config = dict(
    n_layer=14,
    d_model=128,
    n_experts=64,
    experts_per_token=2,
    d_expert=64,
    d_shared_expert=64,
    activation='swiglu',
    moe_layers=[0, 1, 2, 3, 4, 5, 6, 7, 8, 9, 10, 11, 12, 13],
    router_score='sigmoid',
    normalize_top_k=True,
    routed_scale=1.41,
    balance_loss=0.00271,
    balance_bias=False,
    router_cosine_scale=14.0,
    init_std_router=0.0151,
    lr_router=0.00149,
    vocab_size=16619,
    norm='rmsnorm',
    norm_eps=1e-05,
    tie_embeddings=False,
    optimizer='soap_variant',
    lr=0.00584,
    beta1=0.95,
    beta2=0.95,
    grad_clip=2.0,
    batch_tokens=[65536, 131072, 262144],
    seq_len=256,
    train_tokens=555300000,
    steps=3945,
    dataset='wikipedia_en',
)
Below are experts of layer 10 (counted from 0) of a mixture-of-experts language model. Rows are named router (the router's row for the expert), gate (a neuron's input weights, with its number), up (a neuron's input weights, with its number) and show model dimensions 32-63. Each number is 50 + 12 x the weight over its row's rms, rounded and kept within 0 to 99.
After each expert's rows: "gets" lists some tokens that make up at least twice as much of what it gets as of all text. This comes from a sample of Wikipedia text that the model never trained on. Tokens count by the router's weight.

# expert 9
router:68 70 35 48 44 43 62 25 56 40 55 49 60 54 72 42 42 57 39 30 57 57 30 50 46 49 39 52 72 66 22 44
gate0:45 41 66 39 30 54 27 13 61 63 45 65 56 50 37 57 40 32 38 48 59 44 50 56 50 43 34 45 45 68 50 38
up0:60 44 54 61 39 63 47 29 49 35 65 47 44 53 57 53 39 47 49 60 73 47 32 44 54 38 38 57 48 54 47 47
gate1:39 56 56 29 17 45 54 64 60 69 66 53 50 37 54 35 43 42 56 69 52 50 41 58 67 64 21 58 50 72 22 37
up1:47 47 44 44 52 44 53 64 38 67 46 74 70 55 47 60 60 77 47 42 73 47 54 29 39 44 63 30 48 49 52 45
gate2:66 60 56 52 73 30 56 47 45 65 51 61 57 39 65 54 29 40 45 38 39 75 53 47 40 63 36 48 45 56 45 65
up2:62 53 39 39 54 50 46 41 36 37 75 64 44 60 61 64 60 57 37 38 39 81 73 57 50 58 43 53 46 63 46 54
gate3:43 40 47 60 31 31 36 27 56 45 80 69 63 40 40 19 54 62 55 37 51 42 57 57 48 33 76 54 60 45 74 50
up3:45 46 52 41 59 48 37 48 57 56 66 49 41 43 61 45 55 50 48 41 41 51 43 66 52 68 59 31 31 36 82 57
gets: ")", " |", "\"", "%", " 0", " "

# expert 54
router:53 53 50 42 40 54 67 33 62 47 41 43 48 59 69 37 06 49 50 48 44 54 49 44 52 55 47 71 56 72 19 48
gate0:70 50 36 54 50 64 65 38 64 51 32 57 51 55 52 52 51 54 51 43 54 53 50 50 52 46 52 58 42 48 42 51
up0:66 62 30 43 56 56 52 47 60 38 30 27 44 35 34 70 49 42 60 55 64 32 56 63 44 55 33 49 27 63 46 39
gate1:64 42 38 45 45 37 73 48 34 46 56 49 59 64 42 50 47 62 33 70 37 58 54 52 60 65 55 42 58 81 44 33
up1:43 52 53 64 61 48 68 53 77 54 60 54 46 51 32 48 60 66 52 51 54 67 46 48 52 46 49 54 73 55 40 54
gate2:49 41 67 51 45 38 41 47 56 47 44 24 41 39 60 41 38 56 46 62 25 58 62 65 51 62 55 32 46 83 57 54
up2:61 43 58 52 55 47 45 50 61 36 49 23 59 62 63 51 45 64 43 51 68 56 56 60 39 50 15 39 72 46 35 49
gate3:26 37 45 37 56 56 53 35 29 31 45 44 71 61 79 46 38 41 59 60 49 69 84 52 78 47 45 51 48 57 20 53
up3:46 35 47 54 49 49 41 60 36 40 59 76 25 31 13 49 54 47 27 60 76 37 45 58 51 45 40 48 60 59 60 46
gets: "-", " |", " by", ":", ",", "="

# expert 34
router:77 65 52 41 36 49 46 48 69 42 50 53 45 59 65 32 20 53 49 35 61 61 47 79 66 57 42 69 53 60 33 50
gate0:73 70 46 40 45 45 58 41 70 44 33 66 59 59 37 49 58 41 45 34 44 49 61 44 51 47 44 31 40 65 60 64
up0:52 71 49 41 37 51 67 73 59 47 42 50 49 33 51 54 37 31 46 51 48 63 46 50 81 54 45 54 53 50 38 38
gate1:67 78 46 58 52 66 59 63 61 62 60 32 46 65 51 55 32 27 55 55 37 42 46 51 38 52 60 50 57 66 21 20
up1:63 48 80 57 54 28 53 32 30 47 37 39 56 54 64 72 67 44 66 57 63 46 46 23 56 63 37 64 37 45 64 71
gate2:27 53 46 46 35 52 37 30 60 53 31 56 35 60 67 61 85 38 54 54 50 54 21 50 34 48 54 68 54 42 47 63
up2:59 54 49 54 46 35 46 66 66 37 51 40 47 42 47 44 51 65 75 32 22 49 49 57 44 40 21 68 47 37 63 63
gate3:49 43 30 48 31 61 38 48 55 67 49 49 49 24 69 61 45 68 43 53 49 51 64 68 51 54 59 40 44 57 49 65
up3:39 38 61 49 38 60 62 37 42 75 41 44 70 67 24 34 76 36 51 46 42 55 64 48 53 50 49 69 59 55 56 28
gets: " (", "–", "-", "\n", "==", "==="

# expert 5
router:65 68 58 60 53 31 54 26 58 45 48 57 52 51 64 49 38 55 41 26 53 64 27 37 54 53 52 59 46 62 32 58
gate0:74 23 67 27 41 62 42 43 61 64 44 54 43 40 60 44 55 58 65 53 50 42 49 50 33 58 58 50 34 22 61 55
up0:42 45 76 41 59 52 43 70 70 56 67 60 50 36 79 54 58 62 66 50 38 55 68 40 31 54 50 49 39 49 41 66
gate1:57 43 52 47 63 41 46 57 67 31 28 47 41 56 39 61 43 56 53 45 45 68 42 59 33 43 11 43 26 51 37 67
up1:61 69 75 53 55 71 40 34 60 25 55 23 68 68 47 62 48 32 59 45 60 47 57 60 56 47 46 42 53 35 55 60
gate2:70 47 45 55 45 68 47 30 74 52 71 45 44 49 63 42 57 45 68 37 53 63 43 57 37 63 58 45 45 54 26 60
up2:32 70 57 40 63 66 54 51 38 56 42 35 58 46 49 54 66 56 44 62 67 72 58 33 39 52 33 74 52 37 45 55
gate3:53 36 37 43 55 35 27 26 59 57 62 41 46 35 64 48 59 48 67 47 42 55 66 42 52 57 36 65 65 45 60 62
up3:58 60 54 29 62 73 37 33 56 52 57 82 61 75 55 47 50 37 32 56 53 35 46 66 51 38 61 47 46 56 36 41
gets: ",", "),", "\",", ";", ")", " such"

# expert 61
router:72 44 57 42 53 39 70 31 58 47 47 41 47 51 57 38 23 57 44 27 49 34 43 45 68 41 29 67 53 53 37 53
gate0:52 50 67 29 69 55 76 36 20 36 49 39 47 42 58 47 36 25 54 47 55 67 48 57 53 42 50 54 60 40 40 36
up0:57 53 65 69 44 33 50 53 55 29 65 49 44 44 33 37 49 49 51 32 79 48 49 59 35 09 38 78 48 50 55 37
gate1:34 34 57 72 54 59 50 59 49 66 48 28 36 80 59 61 30 44 60 77 77 46 56 47 41 50 51 61 39 63 55 55
up1:46 61 42 56 36 55 63 61 61 45 36 36 51 66 59 48 57 46 56 36 57 59 76 33 32 53 63 70 48 43 37 37
gate2:33 38 65 74 64 33 61 53 56 44 46 53 39 62 39 47 45 54 30 29 48 54 57 40 50 55 43 28 49 51 49 50
up2:47 40 47 39 50 46 56 52 54 49 43 44 46 64 30 65 44 54 60 51 42 59 61 49 61 42 66 52 49 55 16 40
gate3:70 73 49 35 44 37 47 51 48 69 39 47 27 43 54 28 25 68 52 43 56 38 61 38 64 38 33 31 46 38 49 42
up3:48 46 50 61 52 45 43 69 50 36 59 47 65 70 61 59 74 37 51 54 45 52 68 51 24 50 47 56 55 59 63 78
gets: ",", " of", " New", " /", " South", " sub"

# expert 46
router:63 51 36 40 56 49 62 21 64 45 56 42 44 60 63 30 32 44 45 49 54 59 31 41 44 60 35 54 50 57 30 48
gate0:44 42 30 41 32 28 67 34 58 53 54 35 21 46 54 37 51 36 73 52 50 48 43 60 39 41 50 40 52 53 49 34
up0:66 36 56 50 51 41 36 47 48 60 45 53 54 55 57 29 53 52 50 50 64 45 49 37 29 60 25 35 40 29 67 28
gate1:58 68 50 69 40 39 53 58 59 43 41 41 59 61 39 31 53 31 72 41 57 49 60 60 63 40 38 42 45 43 73 51
up1:56 66 49 60 40 51 62 53 34 47 45 59 51 39 30 56 42 64 51 58 46 62 34 65 50 67 66 49 53 53 45 25
gate2:29 42 29 35 40 53 54 57 66 41 40 65 64 51 59 22 51 54 18 66 36 59 33 33 48 39 69 69 67 54 58 74
up2:34 37 65 48 50 51 55 51 70 59 36 61 51 52 46 59 41 29 47 60 51 53 17 62 42 70 47 55 58 72 62 56
gate3:57 53 47 32 33 79 51 48 39 48 40 41 48 42 29 44 47 55 34 45 49 59 36 50 35 53 32 81 43 87 58 50
up3:41 56 37 51 39 51 42 45 54 60 44 53 52 44 43 81 76 24 35 31 50 76 40 51 40 55 56 44 57 46 67 45
gets: " |", "|", ":", " at", "-", ";"

# expert 7
router:67 56 53 51 53 46 67 43 60 41 66 61 62 68 59 31 43 60 35 40 55 61 50 48 46 45 39 72 55 58 52 58
gate0:49 34 56 86 41 52 30 40 34 49 50 53 35 52 32 65 44 36 58 40 50 62 51 43 68 51 36 68 48 37 39 52
up0:53 40 68 37 49 45 41 46 47 39 40 93 49 60 62 51 74 68 27 53 42 38 54 49 58 61 48 47 54 43 52 56
gate1:52 60 66 60 55 47 37 61 53 39 54 54 43 26 86 43 60 50 38 36 61 55 39 50 35 57 48 64 62 57 52 43
up1:62 45 43 51 57 44 35 58 52 51 50 47 95 24 38 45 32 42 41 51 48 52 41 41 55 63 39 46 57 50 35 47
gate2:51 66 45 55 43 60 55 46 34 59 35 70 56 69 44 58 48 42 39 45 51 45 47 31 66 43 43 72 63 33 49 40
up2:55 60 40 58 69 28 46 56 29 47 43 60 50 49 45 81 43 39 51 28 47 70 62 55 39 38 45 37 53 57 53 39
gate3:49 60 43 47 73 57 67 53 41 46 57 56 57 62 56 42 32 45 41 43 52 65 68 31 63 54 43 45 56 43 56 50
up3:21 63 49 43 40 62 56 17 65 47 69 55 47 55 48 69 69 39 48 62 48 33 42 53 57 32 57 54 43 43 43 56
gets: " |", ";", ":", "|", " /", "N"

# expert 31
router:85 61 45 52 37 58 58 24 60 55 63 50 71 53 71 37 31 47 57 56 51 64 39 56 42 54 47 78 58 69 42 48
gate0:59 48 46 40 63 50 70 54 63 65 35 48 50 53 49 57 59 40 59 49 51 41 61 63 34 51 49 66 45 69 45 56
up0:48 52 50 53 54 58 57 64 24 57 55 55 41 70 34 75 40 62 52 40 34 57 64 40 44 33 53 65 47 39 44 44
gate1:41 51 65 61 57 52 55 50 65 54 56 60 57 58 58 51 40 43 52 56 42 63 17 29 37 67 56 58 56 58 30 81
up1:67 83 47 60 62 57 64 41 48 55 42 60 46 47 59 37 51 60 68 59 54 66 66 58 52 61 52 38 53 54 59 49
gate2:56 48 36 48 38 60 35 36 45 28 48 67 73 56 45 24 45 69 54 58 28 53 47 53 42 44 36 46 34 44 46 75
up2:36 35 58 49 38 55 50 29 70 64 45 38 60 63 44 53 72 55 42 52 60 61 86 47 72 47 40 72 36 60 34 31
gate3:31 47 52 40 36 52 88 44 39 42 62 48 67 58 58 49 41 41 44 50 49 51 47 38 27 44 54 67 56 64 55 65
up3:54 54 64 62 59 45 69 46 49 24 74 56 52 36 56 36 44 47 57 59 31 56 60 44 30 40 68 54 55 46 38 19
gets: "-", " |", "|", " re", "==", " dis"

# expert 55
router:71 49 51 43 34 31 66 32 55 53 48 50 46 56 67 31 48 48 55 30 64 66 48 49 69 59 34 68 66 55 39 50
gate0:55 46 37 64 47 47 45 48 35 55 51 46 58 49 65 83 48 34 52 59 52 46 75 50 73 58 69 57 49 63 49 28
up0:43 39 46 71 82 54 40 60 44 59 52 60 63 35 67 42 68 57 31 42 44 67 43 42 32 39 53 43 47 46 58 48
gate1:51 48 42 56 69 40 63 42 44 44 53 47 30 59 51 59 66 49 39 38 46 50 46 44 55 75 58 59 53 52 57 88
up1:35 56 41 69 48 64 43 41 59 59 49 51 52 69 46 51 44 64 66 44 50 60 54 48 67 26 60 56 56 49 37 43
gate2:60 65 50 69 46 51 53 36 62 64 36 50 39 32 48 30 26 51 53 50 45 48 68 65 58 31 29 52 45 64 60 54
up2:52 54 52 49 32 67 45 43 46 59 47 63 42 22 80 41 54 37 40 48 50 74 56 40 45 48 52 36 41 45 73 42
gate3:31 70 63 56 29 65 32 43 35 54 69 52 49 56 65 47 26 57 47 54 38 36 45 53 53 51 66 43 55 65 52 42
up3:52 37 63 55 60 65 45 33 44 44 22 43 49 51 37 49 72 41 72 41 32 62 47 74 17 37 55 52 61 49 45 60
gets: " the", " and", " of", ",", " in", " an"

# expert 37
router:69 70 60 51 45 30 58 29 75 48 40 56 57 55 59 41 26 59 42 44 50 52 35 62 52 67 51 54 59 57 37 37
gate0:35 20 60 31 49 51 40 43 35 39 56 50 81 44 57 62 41 32 44 44 44 58 50 68 71 57 44 57 54 49 52 29
up0:38 47 33 25 60 28 29 55 48 43 48 44 53 69 46 44 48 42 24 59 52 60 37 50 53 53 72 51 55 50 45 63
gate1:85 47 43 42 51 42 57 49 40 59 23 42 57 58 55 49 53 59 55 52 43 67 30 64 57 51 33 58 54 51 39 44
up1:32 44 54 65 37 52 57 55 48 49 31 47 57 66 57 54 40 34 49 50 54 50 41 34 54 39 31 71 40 41 44 75
gate2:53 53 59 49 37 20 47 64 41 50 47 64 43 45 79 51 40 35 73 32 60 60 30 39 53 49 84 56 66 47 45 45
up2:70 58 34 53 64 72 50 64 34 47 38 56 52 38 53 55 34 54 48 55 54 71 40 35 37 51 71 43 47 48 29 57
gate3:57 33 59 30 22 50 70 54 61 47 68 40 52 45 45 48 65 46 56 66 63 72 56 41 54 47 64 66 56 37 36 48
up3:63 87 55 51 40 54 43 89 47 42 53 54 39 39 62 49 43 58 64 41 54 50 64 64 49 40 61 71 27 44 55 59
gets: " to", " on", " for", " at", " by", " of"

# expert 3
router:81 45 39 39 38 45 61 40 60 44 48 54 38 57 68 40 45 59 60 25 58 56 41 73 40 67 47 63 58 53 36 54
gate0:75 65 31 30 52 60 53 50 53 33 42 50 42 36 45 71 40 59 48 57 60 44 47 48 41 45 53 55 61 41 58 48
up0:32 39 57 46 66 40 58 29 64 46 67 47 34 37 35 48 38 57 71 40 49 54 42 51 43 55 51 47 60 58 46 39
gate1:73 32 44 55 56 49 64 49 50 53 62 32 36 49 51 50 37 60 69 60 49 38 63 66 66 54 45 56 55 48 64 47
up1:33 58 40 41 45 45 65 44 46 74 55 53 63 59 45 43 46 50 64 49 68 63 36 53 53 52 43 59 69 66 56 50
gate2:54 57 58 42 58 73 37 39 65 72 82 50 54 54 56 36 72 26 37 43 37 44 38 19 52 62 52 53 50 51 57 26
up2:56 50 55 49 36 54 43 24 44 68 64 47 40 46 19 17 43 52 47 45 70 46 62 49 49 58 40 52 64 39 44 52
gate3:56 63 56 42 50 25 64 57 57 61 61 24 47 59 59 39 54 49 61 75 42 67 52 61 51 62 51 37 52 22 44 29
up3:10 55 55 26 57 45 42 34 44 51 44 53 50 50 69 57 51 61 62 49 63 59 66 39 62 28 51 55 42 63 55 32
gets: " the", " The", "The", " of", " an", " its"

# expert 28
router:79 53 42 46 31 47 64 40 66 50 50 47 41 42 53 56 22 71 56 38 49 60 34 47 51 59 27 69 48 60 37 50
gate0:43 66 55 61 45 26 58 54 54 29 51 53 45 57 25 43 67 62 61 27 52 54 62 42 50 53 49 59 61 49 31 40
up0:42 63 37 50 53 38 50 49 45 43 66 54 35 54 51 47 48 74 57 61 53 51 51 48 49 62 45 53 61 62 61 51
gate1:37 54 47 57 51 35 55 42 54 70 60 46 53 17 51 56 46 71 55 70 33 43 38 60 52 43 45 52 30 59 47 68
up1:42 55 48 65 38 48 51 41 46 42 52 51 57 34 62 55 62 53 40 45 52 49 43 33 67 62 63 45 71 47 59 67
gate2:38 59 59 51 54 44 57 52 44 34 48 63 67 51 57 29 34 57 53 43 44 68 57 48 50 52 52 66 29 49 47 54
up2:44 60 23 42 52 27 40 37 18 45 49 55 61 31 59 56 40 47 47 53 72 29 32 51 54 68 51 58 57 55 60 58
gate3:45 78 54 54 55 50 75 59 40 38 35 47 31 66 52 48 51 33 24 42 55 53 25 51 38 64 74 60 69 54 58 52
up3:69 39 45 46 59 49 49 48 43 24 71 59 57 70 31 54 47 72 41 52 48 62 49 69 46 58 46 64 64 44 38 36
gets: " |", "-", " of", "|", ":", ","

# expert 26
router:67 68 51 45 47 43 54 30 54 46 64 40 59 48 54 19 55 62 48 53 58 44 39 74 46 54 51 72 60 59 41 55
gate0:53 42 42 56 38 41 65 34 47 53 83 53 36 46 34 48 29 52 51 61 56 46 63 70 26 40 41 70 37 64 51 48
up0:67 54 56 42 55 13 38 30 32 34 42 50 34 43 79 50 52 57 22 46 36 37 47 39 45 54 56 62 64 48 36 55
gate1:58 40 43 39 32 41 76 83 45 40 36 35 58 76 51 56 38 42 44 24 49 39 42 42 46 45 47 64 23 51 51 40
up1:64 33 46 42 60 46 54 30 47 45 38 41 46 62 65 76 45 62 50 45 50 51 25 55 39 37 40 56 43 47 57 41
gate2:57 51 31 58 57 50 47 35 47 69 63 36 71 52 40 45 52 55 44 43 55 53 31 39 38 18 61 54 40 32 41 49
up2:57 48 51 46 35 70 65 42 49 22 52 33 57 52 59 51 38 74 61 56 49 59 59 43 44 59 49 50 54 60 44 46
gate3:49 61 43 60 43 23 50 28 44 43 48 57 76 37 56 24 24 49 58 59 41 48 32 48 72 62 54 47 66 52 30 69
up3:43 44 50 51 43 50 70 36 55 45 78 64 57 39 35 36 45 60 32 48 37 55 27 49 61 59 67 41 47 50 44 60
gets: " a", " A", " The", "A", " the", " one"

# expert 0
router:86 57 47 38 49 50 52 24 64 54 52 50 45 50 79 39 42 56 58 41 71 60 43 59 33 55 37 73 54 76 29 48
gate0:67 53 40 62 44 57 62 47 49 57 53 52 71 43 56 40 44 21 50 54 62 72 73 58 41 53 52 31 49 84 46 55
up0:55 31 69 47 58 48 39 59 65 50 55 30 28 50 69 45 41 35 48 50 38 53 68 59 45 66 65 28 29 43 30 51
gate1:47 65 37 51 54 61 34 53 77 45 40 40 38 65 54 58 48 42 44 47 58 51 40 43 61 28 47 57 67 58 42 56
up1:59 73 43 71 63 45 44 53 48 49 69 63 51 28 72 44 56 66 34 63 62 48 33 57 37 55 40 58 59 44 48 60
gate2:55 45 51 49 44 54 61 43 53 53 42 47 57 52 60 51 55 47 24 56 57 63 24 57 50 52 56 46 35 56 69 41
up2:52 55 55 78 25 66 40 29 49 39 20 72 30 42 53 55 43 49 37 50 44 49 57 43 49 28 56 55 53 54 58 42
gate3:48 47 64 34 45 42 40 27 43 38 38 69 45 64 57 42 75 44 58 31 40 57 51 49 45 51 73 39 56 73 64 61
up3:62 47 41 61 48 58 66 46 58 40 56 46 42 58 47 46 37 66 41 54 47 52 58 55 42 45 38 34 37 36 56 37
gets: "-", " un", " under", " over", " (", " out"

# expert 48
router:58 56 36 43 52 32 55 37 43 49 41 46 53 51 47 29 33 58 45 52 59 50 19 53 57 59 45 72 71 53 35 47
gate0:56 36 36 59 61 47 58 54 42 14 43 38 46 49 40 33 52 29 32 59 78 66 47 50 49 48 51 67 54 37 44 42
up0:35 47 71 35 49 55 33 55 59 51 64 42 61 51 71 60 55 56 40 75 44 56 52 67 50 47 26 51 45 39 47 62
gate1:35 52 42 48 49 32 67 37 66 53 23 53 55 48 46 47 30 55 39 65 59 44 31 33 85 43 44 53 68 69 64 56
up1:76 49 32 43 66 43 65 60 45 28 53 36 57 60 47 38 72 59 62 52 41 58 42 45 50 74 45 50 52 70 57 27
gate2:52 29 60 33 43 55 27 52 49 45 44 56 54 57 50 40 67 45 54 63 51 60 33 51 45 40 59 58 48 62 53 37
up2:51 51 66 45 65 63 34 62 79 50 76 53 36 62 49 75 58 52 58 34 61 58 67 52 50 55 43 48 37 55 38 33
gate3:24 37 53 79 51 55 51 42 59 51 58 37 40 50 54 29 40 47 64 77 41 32 40 65 63 49 60 74 68 54 37 52
up3:49 35 58 35 40 40 89 42 39 66 49 52 50 44 35 51 67 43 82 48 55 71 53 60 55 48 48 45 47 47 34 58
gets: "\n", " l", " L", " V", "L", " N"

# expert 63
router:62 55 36 49 53 33 61 16 53 52 45 49 52 58 55 28 21 69 43 38 63 58 44 46 45 44 40 58 58 63 37 55
gate0:63 44 48 66 58 61 61 52 29 47 38 52 55 60 72 64 31 64 51 39 57 56 65 60 46 27 24 49 56 46 58 45
up0:42 60 43 59 26 74 39 48 53 63 55 44 34 54 46 48 33 33 45 20 36 57 55 51 43 62 40 65 57 61 53 55
gate1:57 51 35 46 36 34 59 46 63 38 52 60 41 59 83 60 48 35 57 45 64 29 64 43 79 39 35 59 52 58 49 68
up1:61 30 44 40 52 24 22 46 51 39 57 47 49 40 39 49 54 37 48 43 69 37 34 24 28 51 40 39 62 82 16 58
gate2:70 45 35 54 52 49 39 46 53 68 47 47 47 20 61 35 17 42 35 43 54 44 58 52 45 46 57 50 54 57 74 53
up2:65 39 45 55 34 65 59 62 52 50 55 42 62 44 38 34 29 48 76 51 44 66 50 24 57 58 56 43 42 47 58 45
gate3:63 59 40 64 52 45 39 63 45 69 55 57 53 54 47 49 54 67 71 50 71 43 47 56 71 39 73 77 47 36 64 43
up3:59 52 54 61 65 52 51 24 55 57 48 42 40 48 54 74 47 47 56 58 73 66 22 62 61 59 59 53 80 50 54 46
gets: " in", " with", " In", "In", " of", " from"

# expert 59
router:71 61 34 43 43 43 51 27 72 39 34 51 61 54 48 45 59 46 44 37 56 51 42 76 43 49 43 62 67 69 31 39
gate0:74 55 37 21 53 41 61 44 59 47 65 41 57 50 72 60 61 49 58 47 51 70 53 72 57 60 39 30 78 80 62 65
up0:41 55 50 73 53 55 50 48 17 39 48 64 41 41 55 56 47 53 58 51 63 38 36 51 38 47 30 50 57 51 69 46
gate1:42 28 29 46 58 55 57 41 50 53 38 43 36 56 64 65 58 43 42 63 42 49 33 76 74 58 63 64 49 53 40 36
up1:52 50 41 54 54 19 60 51 49 44 62 62 36 54 59 46 50 64 48 38 66 35 26 27 41 43 63 44 55 54 29 55
gate2:40 60 32 49 41 55 38 41 52 32 54 56 70 25 41 52 60 62 41 59 69 55 54 44 41 49 51 55 58 69 43 36
up2:60 39 28 54 50 46 51 41 41 41 24 50 50 52 53 57 33 45 45 53 46 54 66 36 57 34 54 62 45 44 16 42
gate3:62 60 37 51 59 65 44 51 25 50 49 25 52 62 46 51 36 42 29 39 48 61 70 42 54 47 52 43 49 67 58 57
up3:68 55 70 68 21 37 68 35 46 51 59 51 52 50 59 42 39 61 67 60 36 60 50 50 59 55 45 79 53 50 57 61
gets: " the", " his", "'s", " The", " her", " their"

# expert 57
router:67 62 44 37 54 41 47 22 63 44 49 46 58 57 49 53 17 51 40 43 47 47 32 75 40 68 45 57 45 58 29 52
gate0:47 55 50 75 45 58 66 40 29 36 50 45 57 45 50 56 49 61 65 53 60 39 52 66 69 71 36 45 36 55 55 38
up0:49 53 61 56 51 75 26 67 43 46 44 72 44 68 49 66 26 57 42 54 46 65 59 70 43 58 39 59 46 74 57 63
gate1:40 77 38 69 39 65 47 38 64 59 56 32 39 47 64 54 40 50 58 52 57 57 46 35 55 60 36 71 64 63 47 50
up1:59 57 56 46 71 57 50 55 57 44 62 44 46 68 57 53 56 41 46 43 41 58 50 48 54 60 40 67 46 52 44 34
gate2:44 38 49 46 43 55 54 31 56 74 39 56 54 50 60 44 46 57 75 59 43 53 40 60 33 40 49 67 44 35 62 50
up2:45 48 32 65 55 68 57 64 33 64 36 53 53 71 16 64 51 70 58 47 62 63 47 45 38 48 47 33 57 75 39 70
gate3:53 43 61 55 54 21 48 47 35 45 39 31 61 40 57 52 52 44 58 50 54 53 39 27 31 55 40 61 49 51 29 46
up3:29 45 33 52 64 61 50 35 64 40 62 52 47 51 51 38 40 64 53 33 37 52 48 63 76 29 41 47 33 38 54 71
gets: "\n", " \"", " (", " D", " d", "D"

# expert 30
router:54 65 46 55 26 31 45 24 60 41 52 39 64 60 72 45 31 46 49 28 44 49 43 55 34 49 37 71 65 55 35 51
gate0:46 63 30 69 34 57 37 28 46 49 53 66 44 48 66 53 47 43 49 28 52 45 56 55 56 41 52 63 44 39 30 53
up0:53 64 42 33 51 58 42 44 47 58 55 49 57 69 76 41 56 22 49 60 58 40 53 50 43 44 32 44 41 51 55 52
gate1:64 46 32 57 49 50 54 55 24 32 44 75 57 32 52 62 21 43 44 58 63 65 51 42 34 37 46 60 56 46 61 66
up1:67 51 36 61 49 68 67 48 43 52 54 38 45 81 56 45 37 68 47 54 39 48 81 39 50 67 63 45 38 51 42 40
gate2:58 44 38 27 43 64 45 61 48 56 59 40 69 51 58 49 50 49 38 20 52 36 48 74 60 49 53 62 50 70 69 41
up2:33 48 48 32 39 42 56 67 50 71 40 33 35 65 30 57 40 45 65 49 55 59 41 52 52 49 49 38 55 47 30 47
gate3:56 34 42 70 58 14 44 46 47 36 57 55 41 44 45 49 42 46 63 43 50 62 75 77 32 39 51 53 55 37 57 60
up3:33 37 55 53 56 42 51 48 59 51 42 69 40 60 36 52 49 23 72 41 52 21 61 48 40 45 39 63 51 35 50 51
gets: " ", " S", " M", " s", "S", "–"

# expert 39
router:62 56 52 42 41 36 65 15 52 41 46 40 60 38 66 28 28 49 44 40 73 58 46 63 53 56 36 60 63 71 31 41
gate0:71 59 45 35 15 44 66 58 62 58 33 59 63 60 56 50 39 55 54 24 46 61 48 51 54 53 43 60 58 35 38 36
up0:57 51 47 39 40 60 46 59 66 57 51 64 56 38 50 53 69 79 46 40 52 38 59 41 62 32 34 53 50 40 47 73
gate1:50 51 29 64 61 30 52 49 39 61 39 59 83 64 54 29 48 50 54 68 58 47 28 29 41 55 53 53 63 39 49 54
up1:55 56 75 49 60 54 52 49 45 53 73 57 54 50 58 48 57 59 29 60 57 43 59 33 41 65 37 57 44 62 42 47
gate2:27 28 73 47 48 51 43 70 60 58 35 61 47 31 70 14 54 43 77 49 56 63 51 61 62 44 46 45 35 45 54 68
up2:37 67 56 50 55 57 30 43 60 45 51 68 54 65 48 51 55 63 56 64 60 41 49 56 41 83 29 48 43 41 51 42
gate3:44 54 35 60 71 56 56 52 50 39 34 39 47 39 64 43 59 53 68 35 47 54 37 40 64 57 37 37 44 50 62 62
up3:34 63 57 61 42 51 55 40 55 67 60 48 57 44 43 50 63 56 46 44 44 79 52 35 75 30 58 31 48 54 27 60
gets: "\n", " |", "==", " ==", "===", "===="